{
  "n_layer": 14,
  "activation": "swiglu",
  "router_score": "softmax",
  "routed_scale": 1.0,
  "balance_bias": false,
  "norm_eps": 1e-05,
  "tie_embeddings": false,
  "beta1": 0.95,
  "grad_clip": 1.0,
  "seq_len": 512
}
Below are experts of layer 9 (counted from 0) of a mixture-of-experts language model. Rows are named router (the router's row for the expert), gate (a neuron's input weights, with its number), up (a neuron's input weights, with its number), down (a neuron's output weights, with its number) and show model dimensions 0-63. Each number is 128 + 24 x the weight over its row's rms, rounded and kept within 0 to 255. Numbers have three digits each.
After each expert's rows: a language model's description of what the expert responds to. This comes from a sample of Wikipedia text that the model never trained on.

# expert 2
router:110156103130139116162131081159104146152134133128138122123117127120111117161085137143104154104103151135161131189126121159142172099119146159142176161150080105121123131117111087120164136174170152
gate0:134184124121104152155136118111136120131147114118175144126117190134136112094103145082116150112123128128123126150119119138088177136142118149115158124144113123109083129080145124101150116148127109
up0:102112137142134154123147138148075155139095098079130106129124103159123129160135115142140116132146146148117079160128109111148130091173118159160118174130116105116116141134119149117137148143119154
down0:150122133151128098119120134129101140097111102131169120131125065139164161124085127177103130124136115133146154161100109154125161126117124078179125150147110110108101121158150113105122105122096128
gate1:145153122108077110137156120137125143119099132146119123092167191131139158084112135080156145115059123117148136142153150140140151130119100129155079128177118118110146164100159138160144128117141151
up1:131083110101131146143142148145140134112167094105081111101077076114098153133122110124141141107107091163132133129093116133143120148168144194088096133165127190157130137144132153106145131138086087
down1:118130114155154142131116134104162108148163095137150130128124116099155088108093116131131142103114153115145108125118091128074122087148094098106117136129147092147147143085101147126148098119147111
gate2:128151129096097152141104134148132139113120130116123083150126124117116097122137097113072117152123180100164136165130142134086101161123113098125100117116129105118106125134122086125123160111112082
up2:128090118196125166104152138079107123122120074162124192119116122113150155157145138102110124113120137140136143129131106190107148095106123165099120106119080161129126106153163146121151142117156113
down2:117136101149131112131177164100118111151148152131146114161139083166129110127137115165103122146128145134145087166150100112124140134116107112111149167139130078135150151119123115112135177085158142
It responds to: Foreign name endings. Final pieces of foreign or unusual proper names, mostly places, clubs and surnames, such as -ović, -ington, Sarpsbor-g, Kashiwa Reys-ol.

# expert 1
router:191111094111092163107150157125135147116116108129097147186154095120129063130130164101131175150151138139125144120121144133084097062117129148159128132132143137166110145103135148118116122136116122
gate0:153122148111158134095128123082110152132122118154121157159140125115131111139140134134088105118109089117138137122148155116154122147156138116126129135124094160139098140124141175108106129114119086
up0:127166171129149105088118143110114147104140085139121100137151133100144106131113166129144113183125114134108139119086149107145137108145093159108122111153121120191138145150139133111116084111117069
down0:085163082170132136142119126130127142113122107124154134167098117161094131143134111122141150104119162144096111080146153087086159138127111116152117075123127137097093112140148156174130124118100103
gate1:140112163123074103154125133115095116155117070133122143161125126095146180136128134122122137095118088135131122180106125107114101133146112124140122104118118135197153174115105135122140099113075161
up1:106102132144134151128170119088138117117133141142114137140147111088131073105095119121129144165112138094126107118098148108145051175122121111134127131126170092161159148145088146120120110152099164
down1:120114111150127118153112162131152104114129141070115121090174133118108091109157138153149095108117160153110114174132125167137110157124131164169148147098131138147167137104138133117125133159089147
gate2:146079094150123131135138114111179119131103100126138112095118101101149102111118173132135115131114148119114172165176126140122108135117136129153105118147114170149144129122134081137103115074111149
up2:088171166142121149153129139154092114149124114163119120185126165149056166155134129126151173125125168111144112083093132104143133146150134119120145137080145096150132122164137198100118138144111111
down2:133112152134152140121118105132135091172154161147147107116145145110051142139147142100127158141122115097110156135148128128151107127151100174094132137120148152136168160153155126120116078099116127
It responds to: Prepositions and connectives. Prepositions and linking words like in, to, of, on, after, during, mostly after verbs or nouns and before an article.

# expert 13
router:100164145088152082145117129111150098154146127113151137179163190154099142126091152119130149111115151109115136119095112132085092149122104133090120140103145112091127144135129139103162131109088127
gate0:158193135117156083097100127124097125097150186104122154120112122161153159104114161089153087135097119131126083127124104118167133159107110162131074125108108154133145158077118121127162166156133159
up0:113104131165124172136133163186119107127090127124124116136162083111094122150145128174141136132135153148095153147147092120108150121154134180130143112154149162134129097125124178124169101140093106
down0:100117139120089122151155160081102094157161141069126088139153124132107123138095142092114085155126075147139112148132119130102126164097110131107124129114114157038126078095099168143127129167151148
gate1:110113124170127156149168127085138115095146132161100105122124141170144106102098101135122163114115138075113161112125100135128161119085145184133110141148108136128112149135125188142115115107149133
up1:140138092147109163075111125141122130170122118137155066141120150139162134130117094149148172115125141100127112177107113137101119084146115142127151104163132120158155145144132124086155162135169086
down1:113079132164128100096126123128133107154153109157137100140072062155141123109169100154117126143133139170123098159156115083128082162110151124131134092114145136147120125122142148116135133121129133
gate2:094126113129129134133147148146171122162137099130146126129133123163098095184136087128133104127154154134110115104122129109104136148118125170141122070164164189115161127133148146092141131130159111
up2:181133082136122142136133141166112148151144157115163116153154169129163108147097116148170126117147156129117154098104120138133124114129127133099067149096126116116125121123168148125073138148131113
down2:115112113159139182110114100159081109130080146085150087108121105110129133135124105128161172143142115105087138119099124091123127108062148167097091099139095136112133153122134061118122165087095135
It responds to: Sports and awards terms. Nouns in sports, competitions and awards, often after "the" or a year, such as League, Cup, Award, All-Star, Championships.

# expert 12
router:102138183157122134157118131141096099135109109075147123122152113109095096146112153150101130118140118097123117138104142131160175148129126122104144151100159155113133131152072075141135160096133115
gate0:144125118143174164116122139184110128113121161120093073082119132119139125087135135128138141134120130147133124138132126072123174144171115139145137127114109101165093116156149154139155110098150131
up0:121145151117140118138098133145146106085110110101109157135111122132097139106108161126185134119139175091117126127158130115081133131161150108127152104154095140115165129150141137186107107118114140
down0:124140121139129136126098122139134166149154138141144118138109087100131130117230105109133116096115120112160107169146124182139129101099100127144112124140108088082109143098137145157078110140118109
gate1:123116139131099148136154118103176150128132113138106139079156117116124099157134110126170124085120090185126116092128171109127121123144109154150123146083088100110102124118123097113118140147178104
up1:130113111129120133151097131123099107118106161101104113095102160144169147147144108109169092085117147147152123168129104084168112150153156129110110158108119099121151134117109130106120147130090121
down1:124143103110122146133132120146112120139159131116136143107122138197104130115111150101109104157071131142145072178153106090112150102159116136123124166144107167134115165107124122126136127110102171
gate2:153164128138124120159152126147109141130121136125097110132135092103109073162113161074130175136116111122059149101107155096145176105119145115118130135124129137125128089148093105125115129143137145
up2:111133168152111138117117143146091127107108167115095107091116129167152076133135106113143114146085102122121087145101153141085140137146135168124139097172113121132142145134099156118135121178123121
down2:137110128121083010122125149103111069090126145094162143116109126127097132156155141139103110103143105119120123133133130109151092081127103126139085120154139099161102077155095132133151132152089121
It responds to: Adjective suffixes, place terms. Adjective endings and words in proper names of places and institutions, such as Statistic-al, Historic, local, United Kingdom, World War.

# expert 9
router:169141149154112129135146109149136135107112124125174119140156094112074105118142136145107102131116122133129130109125134104158136122164109124092115121148141122166140135161115116112172174120182095
gate0:133146150086115128131146150130103125144104134165146114155118165110124154104122172102134104157124158160108139092151162087142086130114105109121109154162133124148101149137121131129133133132151143
up0:138107111143120109068109116102139141158147116123156106156108111093122109085153116139126133177125124142135120167149122149146120130135116162096114115114106094157121164098116125134098137102119154
down0:126152139145125180103087084147113113153117114126116114133100103154139123134113122159103127117112134116115100116087124121121145119155104088079133113156153124142182104134159126151130194085141119
gate1:163146141134099109081131131106160126123092133133123154136177164131105120101112148134109149132154141114105084159117144139177124164120123136118115183090114156100153134162130167184165099123129139
up1:148128140121134117164107087111100148154150061138110091113106128155136112135108126157149139177118130114162136143113127161105126137149144109112175094109104105141122109089131125140105090118105147
down1:163089150116153149129157068129135141125122129137121118088174147152148141122119115154121110129139129120129117088104136117124106126092101150097138084149094110166156157106112098141141101136110127
gate2:173141127157129142127134129160149121134187110140117127107115130169172120114106089096108148108140136082145131163199134187100127109136116153108118111121123110142173120093098111143089138109120097
up2:141116092172114133111101137155118083089146161124136168105131123116109123178128113101122118167110155177114152124145146170151123099162160098130128177118129146118089116159105079140131105105174158
down2:103114140102173118128124125058195119120149137164103158171126130142129124121160151162110101124191139132118126094112161130134120143139147124127103118120163088134090145131129159104149103097105104
It responds to: Verb stems in narration. Verb stems and past participles in narrative prose, often before -ing, -ed or -s, such as found, released, view(s), think(ing).

# expert 7
router:161134081158121133154157194151154129141162153139136094126104147122161122129147135154134110144139129156127142137146168085115097121104082147119133162145182129088111137141162091133152116121130132
gate0:113119143121100175122125147127106106129133152136106146107127150070123120095127124126130126151126107070098108102142161085122160101150111147110124158177157104132129155152115127121139091123101152
up0:144127169099114132139121176115116107135158114145145117111111151093157159127142128120131151099102130129141145123149131146092142104117139117128063119128082109112151120134183102133097140121133096
down0:146116105082098124167105132112120169123122152143130142156138124126077110116114128108107101091086077122090080143136135123085116114117178130128153139143139158132135114093145125136156153148102144
gate1:173123177130113093115139126129110117163126091148120107161152123079143131131139136115180138123097163128130120165147108136094146125129135136140085144190142111133134131168131081129134167127127103
up1:158152171086144152120153106130131144149145128124102090135130103105120151154150131143139150130132165115161104105119090144164085088107125164143116133124097083158095122171137125149139170115131128
down1:137108110134127092135117142133129116088107115105124190110114126039129175146135097128153119120113104124112155089165122115137138174188129185132138123160124150120127129114134137108138166133135114
gate2:135129144159137116163115149080109144141129087135155096104166132166133113114146114112121113186113150131113087123122131107150177109105119144102123134077102154147151126125132103155101121103114110
up2:120140088132056120137114117174101140096115143128091088097166116114124144134084113108146105090161112154095139151133146160133084151109115108113148116132147132154105112149137150121172127123140147
down2:127098156096160141079171143122157133141155147154143151089167125138115134114148169136123126098101133106116089135136158174140083099120129186092131104142125133138147125145123143086132140115172125
It responds to: Table and list delimiters. Table pipes, list dashes, bullets, colons and semicolons that separate fields in tables, infoboxes and results lists, e.g. "| Party", "| Region".

# expert 3
router:107112139113127135114123131125150113159142102189106140137100143154093130111122113131155089162106161054123088125120157127087127146115102123144151152107154130157140146112143105141133111099118118
gate0:123147134137107101108144132097140095154091137125120157093127127129117103142144104170155117123124168129174122138175159139139129103125089107116145167111081115148125105163125121131133081122124130
up0:125058104186135110167127118105076156124145115115102138133184077091159142137100145117103130080100131126154166134139136136131134089140116123115106079090137116123131126138095152096111106135176123
down0:121129131124132127157130132154137156137151112087141201066152114143142090116112111089151145135166144121099119178145097169151148082129142137118115105124117101082119107122126117125175126143125143
gate1:172099140121087069128126127108117114113186122154110120149112165097109168109122155183113149120095156142129104112152114097136144132160131123125139134131139143125139168118084116113104116098124116
up1:119099134134137149153157164113122139092141120134127111129141106172097079150124081096135102113141123134145138152117150109140129141113126151130138142131122136141098119138169101134118130107098124
down1:120125134160104106094053134153103133102126120122148128152126135132136161136102130116105099112138146145113101141111163096143101117131114112134131130123112130139157110154141098106116128101117117
gate2:135137125155150168162127162111157082067105138085168114153108187151102135150106171094119151157125104153114130150093121160142147180126160122146105124138091118098093140142115116149136158105130103
up2:092127123130137137057146143125128136137108124131155141122104122062151139091141129138179137150105139149098134126147079094146129124131111177109094155116111134167124100084124106128135120132089069
down2:149137154115166134159107127148208108127140098140146147174120134132178147156118140134110103149108133132112162142130111140141137154128143098139123157166133148072143131144145128132105133135177066
It responds to: Bare space token. The lone space token, mostly before digits in years and census dates, and in table cells after a pipe, as in "At the 2006".

# expert 6
router:128139152147168133113136154124085138133090140130144165136108087149157121158114104141102084155141058094124129103112110123144099112175114142141127138184115132145156130153093092165072153156117110
gate0:121118111153113145091138162157158102141106104104150178166101143150180134104073124101124092095121131142104157137115155154131088142138132163150142101138093190116143118124143093106156136172132083
up0:163148127126104122169140161149169090139121084103119143127106155110183069071102116117166107131139092103124137127154122156163069137146127140142148101168119105146093097118124114134128127161128042
down0:126105161103141154115117113115101139130132092076146138147183114133102123120145123161121141137127169138135136138112100111101158168113144139170080155107116127103132125154142153145147122152120177
gate1:120113157121121114101154131116093168116118124120080143152148131143120104116112145095131187139114118168104164109152163100126129124151134110130157085118128173119133168161081108137122114147109129
up1:120143098162161161130134129143105160108109182112101142146111114146134105141149148100171116094143116090161162135095161106115099123133139097128117106142164130108154130152125135099111138163133120
down1:110175174098112112112125085152162134145123171141132118123144139131151169137170107133146107131107123120167125162138093163132130093103127119142141133117123107135114086097076143135099155126120113
gate2:158142160121160091101108160109125125126102137148117126134133130151131136125097129094133139108104164110201110105116103131129127114106114145102079151151130110135121161103131163157111165139130115
up2:152133174138127120109108147128166141119152144152149099164123146119112117122111134115144130113143129117161121089121099124132142165130147152170098126156124086129086122117126165175093190114140138
down2:135117118136093102149105145112117164165131119135159155136131141116104103139114139153143115144126105181071136140112147113122147139107134175150174131076180115123137088092164141160165058138138151
It responds to: Year and date digits. Digits of years and dates, especially life spans like (1813–1889) and full dates, plus month names, "born" and coordinate digits.

# expert 8
router:125126135180148166068113156098154139076094098120111176124110150110110126095153101125107106057104153121099107114135105131098126110134143115102096093110090132118101105136123149130154101144093128
gate0:111108111144114067131151108153126146140166121141111088087123120143096130136130114146127121098144106156146116123139123124137132140138109114172126130074115132125136141129143112120123112136163122
up0:136126140105146179107088127128137132133090147152105174111131119154187133165153169139128133123132103108129115187135139129104120116135132148167174124125121111144124098136110123149128093123142112
down0:141136153184109103120137149166130115106178127139109107154132140113132057150150166185128138113138192094171124168127145128109091115096172158119182143151132118131161137139126125122153106134126145
gate1:122116115135134116091136136147141120140161126135138098155155196119134135121159143096134135144094146132124094112172136137119198111174132116126132114140105124152131073137114136135099082136125145
up1:150136123117122129140117118098115134125115127124120124113106113119115138119167155144132136150149130149164123096116109133126128126087082123130124109147148157119118153205118135133147158120105140
down1:125125120130117154112125108103116125123114099157122099157124089078108122125177177108107150145128146145123098154134128151126104139144128138113117126154116159130110140118141108103143126145156101
gate2:116092146106098093099136129065127079134129112126114118136067137082144114110148133156153148075143109149135152147105139117124153115149120148122138080094099098150128121082166090152105145099162119
up2:113148115133111151159129106135141142144117097098110139120141107177132112116120080115086127164107149141144114142135136102093130128124119092139086175164159096144099144151138128104143088188145147
down2:140177150117111096155156161116127146187075131129155170123149128120137126131109126154165145122113150125141140128123144101094094127114072138123132157113170117071135127130091133130114140148143126
It responds to: Common function words, census prose. Frequent function words and plurals in running prose, especially census and demographic text, such as it, more, also, people, couples, %.

# expert 5
router:105117127140122110094135087140158103169136111183133136138115142141179142094124131099138160143135119115123128109156114125154129129104145110156154083103078133117141129126142076152077121124128110
gate0:100137125110152098102113131119113102130101087150143101129168100131119118064134174159121095086118138153123118137114151150085131140142105127148133105146130121089141107109127088158090106090169114
up0:139128113118148151146135139143167121097136162064133146137136181122140135198071096069147137150161135109115136148137122098136137111125138140125109165128152121141124149135137158118120130107127174
down0:111133151130087123154114127116128125138104103133097122122142117109107155126158108176108139153085080136103150127127121138125109098105096148114134129147158087107100135126128097181106137108139148
gate1:134155157097142154142153174096087159113115109084137136122118168135112105102132128101141111098172123105114112119090120159091142146124124116175146124137137099132110101130102150135114130140141138
up1:139123124128150128077120112168137095162126116169118162138124067093131136130084100206124146121098137188138134126101119098135141128121121150121109128144096160131148133136139157127118103140092115
down1:131101136137137118075127102122143124147120106107122110105173146119141119136118104117151114145110187180137137105087127118108150161121138083119069093112138093148113114126113099146175103153097170
gate2:153116153114146136079096129118116142133111141099067106169128146144131113130122117147159150108126139104135144139098098111129044103141132098150125166112112156174143108142123076103121151121148172
up2:104114128137165110117091090112127146074124104113148138081106087113093122127106130112130131132094169123126158137100151156134157120139115122107089108070091120102136110113126160133141146116154171
down2:089106115118159119086111135132143136144170131152097095155088123133087158146081113140163163095129157111166187150113145108165073123141084141126108115129127139122112116158153158123111110146097132
It responds to: Line and heading breaks. Line breaks after sentence-final periods, the periods themselves, and == heading markers, at paragraph or section ends before a new heading or table.

# expert 10
router:162140095108124141125120082104127147119152083127106104086134139164116151133114152120139099108124162123109134173124145122125106144125166131149087105118153103098113192098142136145134121128144144
gate0:088105138108102163121145150130140162159153088117163127098129111132154149134103134101150151105054125150108141156103137182122097155134133122119097074153136108122121124106130131111115160149117177
up0:107134091084102106117121133105144164150103156145155120117100148115133116113179156141182111145151136115108122126129123112103139113069129131102142101115120136120156103099095172132111138121119141
down0:100141147132137146144134155102127121069121147115150163091149087141150135106142120181113102129148122171127148106101156132081120092113166157206147093118156116135119106110181133117146156162146136
gate1:111136137145092095156150154101163091101082115123148132087138093109069164159119127149137135140126074147087157129113161123115145143151138111104142118143152091093117113135097121134135103077135112
up1:118157166103092070126110160132141141192123147108157095124106152116132132145145127121117109171119111126160090145161125149127113142132141114153140111124140114152130110182134130132114163145142141
down1:129096152126135136092091156135175086126121143136127113164114123107126142137134108113108136133146159082133109144083147123174154098158118180136093140114084110120165130109090141106137098111126154
gate2:139115089138156131114133129077138104096126125132132152148124143127118101141154098122122140159142135089102139053108137071117129118072124161087139112101139114126113122141118147108132106152134119
up2:170115112128137117103162173082101137122159134129145116098112116085134130097135084110121111143109101107075149152140135148154109130111149137152134129161108121136109066118150126097149131097162133
down2:112107123139154172150142116129152067120110158129121093165132111177105093150151142171142151126118098123076115124095110122137119148147157102140124107108123116131163122105104135119129116115110147
It responds to: Determiners before nouns. Articles and possessive determiners starting a noun phrase, often inside song, album and film titles, such as the, his, its, My.

# expert 4
router:088075119171157107145099123108114126085133153117155139161109148119117150114133136137150140097118107130143142105161112116132165085130117109168104078088130089123148099134099124128171149115133107
gate0:140098132116101165111154154143125139107128105162094111088112167131121136101124151110135117076104113123109115139149130124117123094074101144158122153149113135144143116109134141126118142111144140
up0:119127147163141145132106148103137121092132133089129104113152136130101127118112125151145143093151143118141141105132144088136142104138117136185147137121122139107127138140144117133136128144130116
down0:134145148143157135092117132143111077128090136163144110111120152103131105136097133133106153134155122115161164111127136102162125160140109097105113113139133125140102127157123151136125130091186109
gate1:127147142144117129118119112112136103157127110151154141124093158157100142149111124119115140108150094154111131128118129108097094125132099133148160122127117147147142092103155105138130118116159121
up1:151074158132148119160086114108124134134134099130125168092170113131129162141161118109163118103129169137151136140180140103113115133132148088143107093119125133130133124136132158134181090163118131
down1:129103129089118133088135161157131146166106125157135125120154140129135086132137110129122149123184149141115137126088103128108121128107052118111171142133116096131114136166118111116121137109138086
gate2:115101127149112177121123126108079122088132204145112147113135149091144136122138116143144097129141154096095114123122137125101153125135108140127123101137134125130145123116103103163110108121085171
up2:107131109120122117101132110137151102153114092120169161103128135159114152114128106133143150150108114118180109136124126146130125125127152128122148133122119135129138120136141105083076154153142105
down2:146111149083112091120102079088146140142142120115107148118168104124050129173153102160103087107136123136113079150128086108118108159145132128135117105116127088150139147105126129146142148132107124
It responds to: Statistic digits in tables. Digits inside numbers in statistics tables and figures, such as game stats, vote counts, percentages and version numbers, like 1.2-4, 30–10-9.

# expert 15
router:083089130101106099147105140152129152124155147117123119112098135104148137113136122103137129119114153151121152127137077165133141157124102121126153117132149112157117079081147140091144135133144135
gate0:112126076146114129126148103119152164122150182134126129106153114146130132144092166105119109149106115123104132138119125143120150128128122114172116170112093129092159113107097177140098158132136114
up0:148166122112135140076145139146140148101128145122104139102118109127151140132102166116110155128059127087126142127116138163153122143130097120124141140113106161154173094105110130124115140134081162
down0:112130108141161115125173107104146091132143116106146130104149126185077136114106124120095131089094153162173114117117108132183146118123109198121127142124114141119130137106122131133159144161122118
gate1:136103168087120090141150171135141118134136113103103138092136155132110095140136184141123128154126119124153136146083126108088107100107079129076107127165148133111133103170122128135088139129153120
up1:117091145172121113167132148167179075085102139164127110122123090112094097160119122144100112141098132119103079115156130147143118140129068145124103120127142160136146126130102143141136159099129095
down1:117120103119138128149131150148141126156117110115118110127117155136140156124111151147110150169125127144136136109147116131127161104147074120130114090159109091093132170205206155109118131137133182
gate2:128119087105142143121180142135116160089116148132159120099153182100139144105182110104146115105116111132104134154128095122091197127143156116130154144144148132099131162118156147129100097128127141
up2:190146172101117148145105117137101127126150149129139117146086154103082145115120124134126134111095122107121121162083120146093121112125142105138183133127127140112132137114152129142161139090105157
down2:139135109145135158093119123136138120159168131088123155134148132127116108122130113132102117105166134128149138156110127086150139114112129167109127121161148144068073165115138120110080125100129102
It responds to: Biological and chemical terms. Word pieces in taxonomy, anatomy and chemistry, like -idae, -ensis, genus, acid, epi-th-elium, plus nearby function words in species articles.

# expert 14
router:150111109146148081147111140142091118168132119184123127121119146134140157141143129136132120143133118156136130099145119162132128171142126133105092137113099148120100130144167181138153122178127121
gate0:115137134157098116160092113054137147128124130149169148131183147120135120137134124120168177117110165127067111156148135122142118134130134126131141147149129118080104101120143125101092077137130122
up0:162115162131109149160120107139148098116122118175122164131143144119126114136119114170135136135145143134111140135121137095124139154121134163088177157151168168049107115128141093105119133111133139
down0:130114174138120163124127139153100165128132125148085127105160112107184180131124127133173089119140099108093164160115124135174126091117161116134152159118122153115138108116063159141097145131143099
gate1:109150136091129143165113107172116130109129143146157128139158154139102120110113150116134128070094094140191081140087102127132128114129102078141114137154128132151218101110115114076156103119120094
up1:159097076117117162129105136091124154178102170111131123110096097093109175152144128149131148118089116134135132144141141130145098137133151122121132122124162145110111114165129139125153149118101164
down1:139099107089180144112157103136116123130136173107138167156169181134127136123159083120114099094127136098084093177114146120159168145130154144113108122135146135135149127153081104152097116129111101
gate2:103111172140128100116146105153099135097135105146117169092134141157117118132130154080104147171138151077113096131141143130101118155116108132119160119147141128112100128106113146112118115130102096
up2:107104116150090130109130106093132143147122125143127132130113158156132137145100129134127101118138130092145111117133114109138096134146151119135129151087125123166135067115144105131078171130153137
down2:134110169131120126162110107110103161126105127132119139125142172118115147146160106058103114129170086143139134122150119108150146088148116146121126126137112160104161156144107175125100144136126135
It responds to: Given names of people. First names and initials starting a person's name, often in sports tables and credit lists, such as William, Robert, Andrew, H. G.

# expert 0
router:166115158073093153100184120106130127111137182119104115118146094125122114156153115112151118125171104146146120099146135105161132134138179080158123100156146159134135130153147144128067095116089171
gate0:158156150134104158118126139140109099142122119128130155116154123118084151135126130151097099138127115141132089084144143153122154107103150149156112137127117146133134144135148150118073122120155120
up0:111145099114130132127122135119135156149134115072180093153119165097129157086152102098139152123115105116126131144099127123149110145121112100107127167140157083150096165153117127138153131094158129
down0:076172135121168125118157151147086151122173107094134120137124105155144140140129120148148131159123142148089121137109117131117116127133123105138094153124087095127102134117143119115142135137164146
gate1:131152158092143095128103143151168103130105093127132086175052110093174130118178105147128136120179135135125120156161114134147109141117114165108131133143165152120100100138151136143163156115101141
up1:105129083146101148110120147092130101131134121093113146134128070120137078132130096134123106119128153117060149139136099136135141145137123148107115139114144188176123149106135135126140119120131155
down1:139124127142094153123143169129114127135071178122154110137103169083113123106107136097152122126148119108166167167146114112107103136170129117134147118130142143107120118110122123094101147150160117
gate2:135127130149130178089099081131124101136132147139150115141117096117104180124156135150128117169139133100132113148157176093124163132110170132120098126127109163142175164095093137126118093108130122
up2:158147106116082140158139138133153163146121081131102153143178140159134094118169147083152114072112144136108165142150071149157127158146151111133130168152134135131097103170120178135152142126135119
down2:132126116091126092098087138101106135134129126125137149126137113129073141134194156116123141120066141125138112118132118110102116145137132189153161143153116147152120136156154084139157148085090104
It responds to: Word-initial prefix pieces. Opening fragments of split words, especially prefixes and stems like dis, un, re, imp, exp, as in un-en-crypted, self-es-teem.

# expert 11
router:128154119125130101119091091110122113119115139117108110096135145123124139130163083127129161113126086162133121146115157111111132133111138150119135161139103124097162108130128158128125117110151140
gate0:181103141112136114133101103149141117137105137114115129131205095115165141124131114132152132123082086143146124115107150171136134122111151132061191123102110148092158164122101119140099121189108164
up0:152133122118099082163113082088125143160090125126112132114134125124086110133141144082128155150059122129132111124082143139115100112100118134101131140119123166102162177128136125115125122177085166
down0:123139103088139112090110114146087145104139172114107130097116115080132129113101140124124147134140139147098117108119116115121073122119122096141123130107129145145175145142121139139167139123143113
gate1:166107159186097139139098096132143119116143140092099132108175141101111082139110108138142130135080144100118132135158116150145139095147139158115120148154092113106147166130150127109120137114119166
up1:121144138102090162097125131122124162090138085113135108101142165137129154129111154180133106145137162144145103075152189158127126129178158131121151102114088150144114150112129128153101165141127122
down1:165100111139107097120113123154102120163148102105144103149179123142120125139159134119113153136154166117158129107054119116133102147193111083139113140149097078111154129139125142107085135152123145
gate2:125151162117137136107160086137140095114087144139114176155112127123108109107144107090135121130124137126124098141139102116158152159116116153126120161131114109175171092135096123137112144127154075
up2:121151121110168129145134152119148138127124124144098155122116128115073125188143128164121125137124153153157123150191144137140154113146176146122129131110156149191112128119135092106152153154106151
down2:151112104115163132092164146191115155133137100151123113119124122137166130119119174145109098138145128095116124120129107125109184097140174116127146123089155178130134139122114104139113178127102129
It responds to: Inner syllables of names. Middle syllables and accented letters inside foreign proper names of people and places, e.g. Ho-ro-witz, Lü-ne-burg, Ber-tra-nd.